config.yaml
normalize_top_k: true
balance_loss: 0.0059
train_tokens: 655500000
Below are experts of layer 8 (counted from 0) of a mixture-of-experts language model. Rows are named router (the router's row for the expert), up (a neuron's input weights, with its number) and show model dimensions 0-255. Each number is 128 + 32 x the weight over its row's rms, rounded and kept within 0 to 255. Numbers have three digits each.
After each expert's rows: "mostly gets" lists some tokens that are sent to it at least half of the time. This comes from a sample of Wikipedia text that the model never trained on.

# expert 116
router:142120135142134134208097117139152142107083156145136109165171160166081145149155093148089090133107157150145086133118159076126138051159141102138118102175146044163123140105111072121124149064143102177132112083111149166128119120067120072133102136140209116179142056146131112129177120198083147085143167154129052193133102105187203136137133146116121114160131154125098192130115109203122169194118083084151126157111178153155078121112134106085110121114133146165103150133200168120059118177120120085118161146120171083113121154147097113117132146136094182184165135103083147120099155099121092158128175118121176167128138207097119141130085123118073072101124113156122112153201162140118129103140099077130068136123117108108099118162115116124157148103103143183134164096131149143126156157132082
up0:110147043170165160133141154105143150055141173153116128165119110137142143143187097142106103158134107118185106139109135147082078116136128115168068092043095155157101138100077094142133087116122144171158054156132163147136104089127136134112188114131118113207118088119108146132099156133100208000100141153163121194155140113120132157150150137166057131149146128149123125085082172132115134113118152125205134181183126156163137124148119078107120171082159133118126124131110189172083118113139154113126085132145139101148079154086092118079109106082119117183162161139099169083119135103111114146122105086141131075136118157130136147164124124163100115137142131123102158179127134142160119140118107118096118124194090103138089190135064126129212213196107124136126094069150126111111099158127152
mostly gets: " writ", " work", " Play", " lead", " play", " Sing"

# expert 32
router:123128119114111084181160168145141099105141149121113129122146113166137112129129227160081134101159119106130115124114102153120139116129154119146185125132175153134079130142158085111078145139143131134121216130169136130071167209108119116092100082131130072103104074102121105117109192144122082127107107113172115176151097213068095088176178139122124192137137168139137125172100164171159126126107072086126169146107136140124090097092104126098169070183113110142141157144075039122106143173117110129159130099127175134130109170177135123201120124122145131091108169165120137176159069078096122145119131122187123165138162088105118132133072140112111083142156131147156120126124156093086158113147138092141143181116102076111115096104160069146144203103123179131202151113178074080121155155210159
up0:138107075170115097119132071132134123137160158062123183102186108133131179023141138173138085125107135078131133120134099132115169157092140063152066137094112132034118159117132141136162144160134104112125157131151151178113189180114135093105102137122132107082146092130090172142074188140066103170103076175123167205189048174038169103124116178149153180092103093111140161127066142084114150093176124143152174167100141118148098162151108099123119122164100142120131129110164151154109102123160118128146159099115133144120105136125174138101140093116099143069131118107117148117113122098168114101180093147114162070113151114140133191161103101135120098169095069072152129132098122105137175101165140114118165095174159081099119119156165168149150138131150102145157136085130186111163199130141087
mostly gets: "emb", " deb", "^", "andid", " ent", "ib"

# expert 43
router:136172075140139104164134139173138128128119182159143128163130097124132109104183109112069109134154137152118128106139065100115110137177129137088188120117108172089164154143148137122104117076132070089145144136130190157150124038151137145083124157080112150115107059161131103135121039175127096128159092085167152171113073075118144159104097147113120152128086171115088192178103185141114108134134074036132159164140114138166094144103160122157110095113132113110181137122135168124102191179149124176181144122099109173111102131134149079164092063142113123162106205123107109137161170132063097155144172154126184168117178157168128110113127160107099103117068157139123174075083194085139169111141166136122084117145121151140142190138130151078066163126123141123134148116130128136097101178189097
up0:107126056145115114166190134098178114173184152162120105109137183103102114080101142180078135168113181105171138127052194132124148164103221122142128098121125135085110100122121132107148138108125093158105170124120137148125123146124099159168149152183151133116118056122131096126145090105108155156116082102113127096102092151116132123074172140213145147088135154103112093092115129119098058097067110110098128119094152156170094191179100095105122134123107120164192166195142110087103181095130095198164103125120131162188107142137093160150152102165148123092136158137060140126116154115136056160066105064120186148088162117082133172179156130130133149078112147109140166128110112105086155099116105133171194134063105143157092153109181150126129111120101169091135125131138054135158159141108115
mostly gets: " G", " g", " Dr", " dr", " rece", " known"

# expert 51
router:093205054125183098158111150142119141142058079163140124172185096143116161180109158176088104186145119090114093177115080105129146111139162116185139126124159065087155098145141022148071166057119117112088138155142098162146133114140194060146151130096106137121120118160157169144107126146145045140134118124102152142119125149129140147143143107102140129124103186131101158119116098152138102098104066105161090157133123120143106156073111110097129157150097140174091122191126094124058120124109048165173100088141188102125169142181113105132145124166129159155125143111098140143153096107104115195159134113160152206134134166126149150108193128097082133104112121157067155130111201082173106070153123127158102129135149174168094156128128175126095129182130080100164106116152113136163131121129081
up0:167194131156107100163160116109126112109108070116047063177156139122085056127117111133132100089125127098104136133152125118087121093121079119076120121121151115079112090135116136175136121092209108138128162133114145092162073138104123177118130141077142131158176150113167122096167147094123153120126135143122148152102143131099151140164128097091095131134088150154167122140149155120126148134099081144124167115119157163148134070137082181145122187153159106042151093148114077103146087157054100103124132087154120109148130105180080093124094111118132162206133124148178100091132103093117176102143149109156073108217123201143113132114141114091138133097108053131096125174096139144160160119168158128157064160154138101106091132083130129119079081142099132224155123134181080090191184197169115
mostly gets: "|---|---|", "|---|", " |"

# expert 196
router:107086162156101140181067122170121138175074102113075129130149108130144134161116102145082129161179149114158178134155148104142112139125097093107094127073194098105183158157134159078096123107103110191114136146133113161141135139147134138097107153154176085102112096195115124162092163121131161137124173121112066129166103136082144118158085168119093159109137143158119126089105133105174062092112087136183113144125066109111137129117177150047108110181159120135170147157122185096055123176138122159177135172123155110149102102156124153156161114143059114169092118117133099119159150064082137155163148145166167113062114143182135143121139164103120135115177129150095167167163191119111116018136140064148141172118164118182122155107122166115121118120161217149095098155201114101111091148174100
up0:123132089142180142077157201179117139142188142105104103116128163199156128099112207090120137129127104096121117160162140092118134149111144192160119127156136094150108156137167152099202106151119097157164086117190123161083122126130091114150089082139118099106143112074143112165118093124088112150166104114156123111063093159188082108147131126158117117185145122136159178022103089123181091095117130094139140142072099151135136139127137148083155133207141148173136222130147125125104106201174078190131157162071143107118101143124071144126103124065104145104199151160175095121131167097086141114110103138095088141097104061130137122132118119147104142110108189142096135086107100133105133131148137100144145151169089143138072160109114070112160142101084116080100167081121144068092162086118114
mostly gets: "\n\n", "\n", " Mc", " ==="

# expert 207
router:147133114127166161203080178128125079152128122144082075149162128145078143116135122142113116112122135174078109143114129166110166117120117100157120078142159156143079085115139109159077158078143082218121149137129105140093106124108127076145126129181146105134146097127056134120101139172153127103120206111127048134120142140126152132159127120110147096077109151159095174148049176167162111150088136083154071164100130087106099151087073168166153084123146123108084204208176088136086121162100157167084158132082158126128168089164116134150129120131089152150108148090139145160123139091168141153170237115105142165107091194142108140086137181116123139072157113119126117135142163068128190105182113080148140176105094112102100104153129123157112121147123141134155089055170167133114099165144122
up0:165180179110121073154113123168107146138128142159098067084150151160091116151182060161097099159154120140135113142102158086113086113141099144112157151110140118145133090130101127167146134145061156152103088125129116187204153136119078129124108151104125165138139153175144126099133163161069107085121159132178091217144161123169128092144122143123128104121111103094117118138064109073167171081087137100139083152162100069100073150155107120091138154150141122114103184151194112109110150158166107131046155069115133110174114163176095117164156165154142112140160074103121109168129164230088130165160183149119186139190131125063146166133110117122068182137114141163118190130134170110108156129123061117187116120115135099156089084127114104138129118133112150053099157128106080106117148113069144
mostly gets: " differ", " develop", " sever", " appear", " describ", " kill"

# expert 130
router:080077138152124118116118138182148087135122087138122145167138055128173148066136105180140116093181149116087165152129116125155103147145151188101084096078140081060139084141143089148064147106151064097060148147132103122130178079109168133172124099100174106107103111147109158167134134096136165109123114143172090170170103173121180059146172145112157163152104145145132168098117159140134105155111103141118066122157099198146084132156112109117140141129101169115143150197132129161145116173175102144145089115117118140092097132107087111150138176130147128171095117125098160154107131049096121165052147157168142172142156167111114103077152166188086130147140129151142122145107173147095153090124148053155152165126169138145162111056189158093157214150101181153152118103131115181120069164098142
up0:088132135133161149104120098073144081134127187235133059177176073140142131099084060085131100140175126085142129190170152100144152120124125108118134169125184166141169161146139118143144114100150131127118095123076177090095174136119137076071158119150146075099067111044131143176182132124140106094140148163115124108128181134099180168096132161145129155184141153201180162109159086198051079144146114163069083091165134161117137126133102171095044110126180112136137160127102151173155085160114112164147117152144153101098119156129113112109143133146139088140098155121124141102090139084170162132072098145114131084121161178107104075115127142132095061152111131170088132131088163132142120143164126143110070127100078128090148137111158163108132134175067129139121091145137116160151109087092122
mostly gets: "′", " ·", "°", "″"

# expert 24
router:101125148119106123164094144173148100171092130079100116119131149126141150165160139086110173174154142161117109116093117114166108135088128107131114117108136131155190170133125108083064107110138158170142143149150116138187157101128133127142149093188158081111159097164114108176104174131136164133091143142131075146120138141158162170172105162129129173115147166168122126085123149110132083048117109163132121120175097127073099115081174064050122126176164073164132103153121156067132157171085087224132139147114172119150146130174152123156139116126118098121063192095087174154181099062164096133126161131161235109095109169162144171080106138132098111129128117132105105167147167084148102070157125075176162187093112081132131108092098154154151111145118168065178100123151107109101111120164059
up0:067064131162126158101150096135168177147146145183062137122134131135087062091165105095138085126131164132165100150114103089163124128079161099089190131136064105187160099127101088135131139156153075125122108159155112109160133136098139153110083162124130146078112131168145149130074159164134100105170113147120131160122109168093182095151126154175101072078153137138103144158175091121125102128135188173127189126171124162186156178093126119177160176162135141132176129060083109093188148172169151094078164088057093082156122113118157084140199154131129171153142136053067115145164100142133107124122112162105171135167111131119127116082086088167113142160141105100128122123082178113069137141066098107157143141158141163121184079137128164145138173155081113116163141141166141080101084108100086
mostly gets: "\n", "\n\n", "==", "===", " ==", " ==="

# expert 234
router:108086139104104084174156108185090152133119102056134124177214171139075201128105113111065118127126178165135133115108098126138060139138146172091096074151127082088135120109135109091098127108150110127139129109139079173164066162100142159129157137105142169131192098159091145169169124150133104180131079145105139115167119182130144128137150157065150096092127156170149167110062118175182131196102128149104106116130099146177108103103056129081100138106161081121104168139111164124147144141152123132128126106118165092117133194134144156148138070148112153111066110170087193159101168116136136121085149164121154155126113185128167125122171187131158126148149072185096138180108133137124199102108102077171110151091088094107130098115133079075101181081119148159137176136126107087076077142157108
up0:107139119142173100095122112121123162105028142148115201150160156098145096155122136131217144194081151175106114127155112090098107136097116135128122100144100106097170149105122121162098103077089105126041126129168146159136114136106134180131130096157144099090148077164164129120127142122086148079163062165102065071137085071198168138111112095100121163134111168153127166118145078128122090132160114099087080115096053181202096116148081103100101170127147132093129130118153123125165141078116089143180157133134111147097161157135170126104141154139147168094098101167102133156152132110116126099125137159133167074113115165126115159152156089150112173120183155145076112113079112141145129143126192133162126199128109098096147180085120101086152221097169154142105163114175142195141143155154066
mostly gets: " km", "°", "}", "″", "!", "owever"

# expert 151
router:132104128116090172140175171155123175113119075142150100148155079093131149107131156155080127144148188100126095180203177127153161095155109121114132145080106134104055147127186134139151082136198084162132152119111090116107204105080159148107132125112136122132104116196166146144148098118117131092118100140126123152121115137114180091166131118061176123132139160127113155091051116133140157125137100101087130131143083127212095141124065101061149154108084039138140169120132132146100131170119168187116127127150123129104121171155130085116107148123030201146105190129097181157131135086155095161108136148136144103074144133128170056154130149101105157086133170123114162134112136091116151097139150101115109167145075104108137141112128100097133200150138149130098205150183126126122080127228105
up0:113080113126077097081170189142142149176131120122147173068126112085127170127093092125180162109162175145182086130136090136102130209134122104091119100126092096097182091130148108065114086120164120119084125106122130194138173104110157169146165097147126160174134116145126116154177095112163171151174142104135085096171105199130117128159164101164134148140156050102107139183150099088153135125081139118096118128099096101182137155126130102176138187164117068128042133161156140100147110144146080079120084083135161194070127167129115215128150150126078138137166125113142090181139123179107171156135126056181196091136122108140166126129118143125135113140077156146127156136152180138141069111138119092093137136104134160138117100057062136193075138138159111094150144110137093143114144114150122
mostly gets: " At", " dep", " app", " Dep", " Is", " ·"

# expert 99
router:157130063086175138100140138168137129171122111140137108157166139146134124157150155237127099153169200128126111134136142152142074129112124111180094073189167134089149145165078096132093068070104080124076156184170124146139106083156138144120130088147160093155086116155118083127125133150131104134118200135124137145157117114153158229154080200140118116169134165097179173089119102123160140073102098103114121154075106118136112059097024068117128119138188121171176150154087162112133181119098101108159184106131116135132104161106114144130168077194104074126103132125073120129120079119162130128155128122151116128096116135168118155102147173142085048128133159165131137115105122096061143137144192128129088160109114117138128150152106063133144126184155147117107171138166170128146135139127104
up0:147083124097115083112079119124078109110080091119192190106145136093148114089107124150092120084185160122131183105060130154124125100079159143132100144150162121119150108218110139123105105131112045094148161137178146087162126115116127134096131096146071128170113148122140136183136152100135157107077090097152139148131094090084098173117078130125085088165119169164136149118202096167169156149076097133151157104084085116202129119105143113160106159099071065101206101095146120167184146147102162138140160139140141086121195128124126218135155131156140132092108111095132147095165110154189121143187133145132149107117112103170210123155128159073096157109122151100130142114168063150156120132056135092156150182111144121194103147174120136165113129114185103119139157119131120078127153126134189
mostly gets: " National", " York", " local", " New", "ootball", " American"

# expert 53
router:091113105129138139160148134185140015124151081124153152131186134165063116133125120125096090178125206102140126107152074109169139110095141135131146088209146102146133158121139050100108115128116127115062115163135147223119151170128146083131123061171192141111143148191105129116146130171131156087160118134119131149096138140121153142171168169097165134126054141133141182093115135183134063101101107128174147128089122166164107099115088109118111172103114152167138117163171131091113157163072117106128142062136114153139163187155115102133110124155114115182092176065103170115136147105129089109128096113133142212101147095172146085086095153148133098104190171170067131161076183093108160134145116132076105141094111111115153163102131119157122134096155149124078161116178114145118065119154125
up0:116143137174152158131156130122159152087146133164110155141128119164106128145187082161103127174190138152112158089146090207103091120128143161173094137162096127134079107133102085117129142086093145140131121110077149106131149166105126161131116038116144146116172108131082113098085148098123158124086143109120202159138098133109177162177079180130119095104076130130198119111099105152078098124118098105099077080133158134185137140073067152113121133094101146167131077128137127142185112108128100085176120173117135209134106098208173168082168145157143128211119144131076105172114091131187085127134101085102163084170101161076145135101096147148077100169117075126147118092081155118146207160095127157073123164077152147161170139142108121149182096086103116137115108146169165130130089136133181
mostly gets: " British", " American", " French", " German", " Indian", " Japan"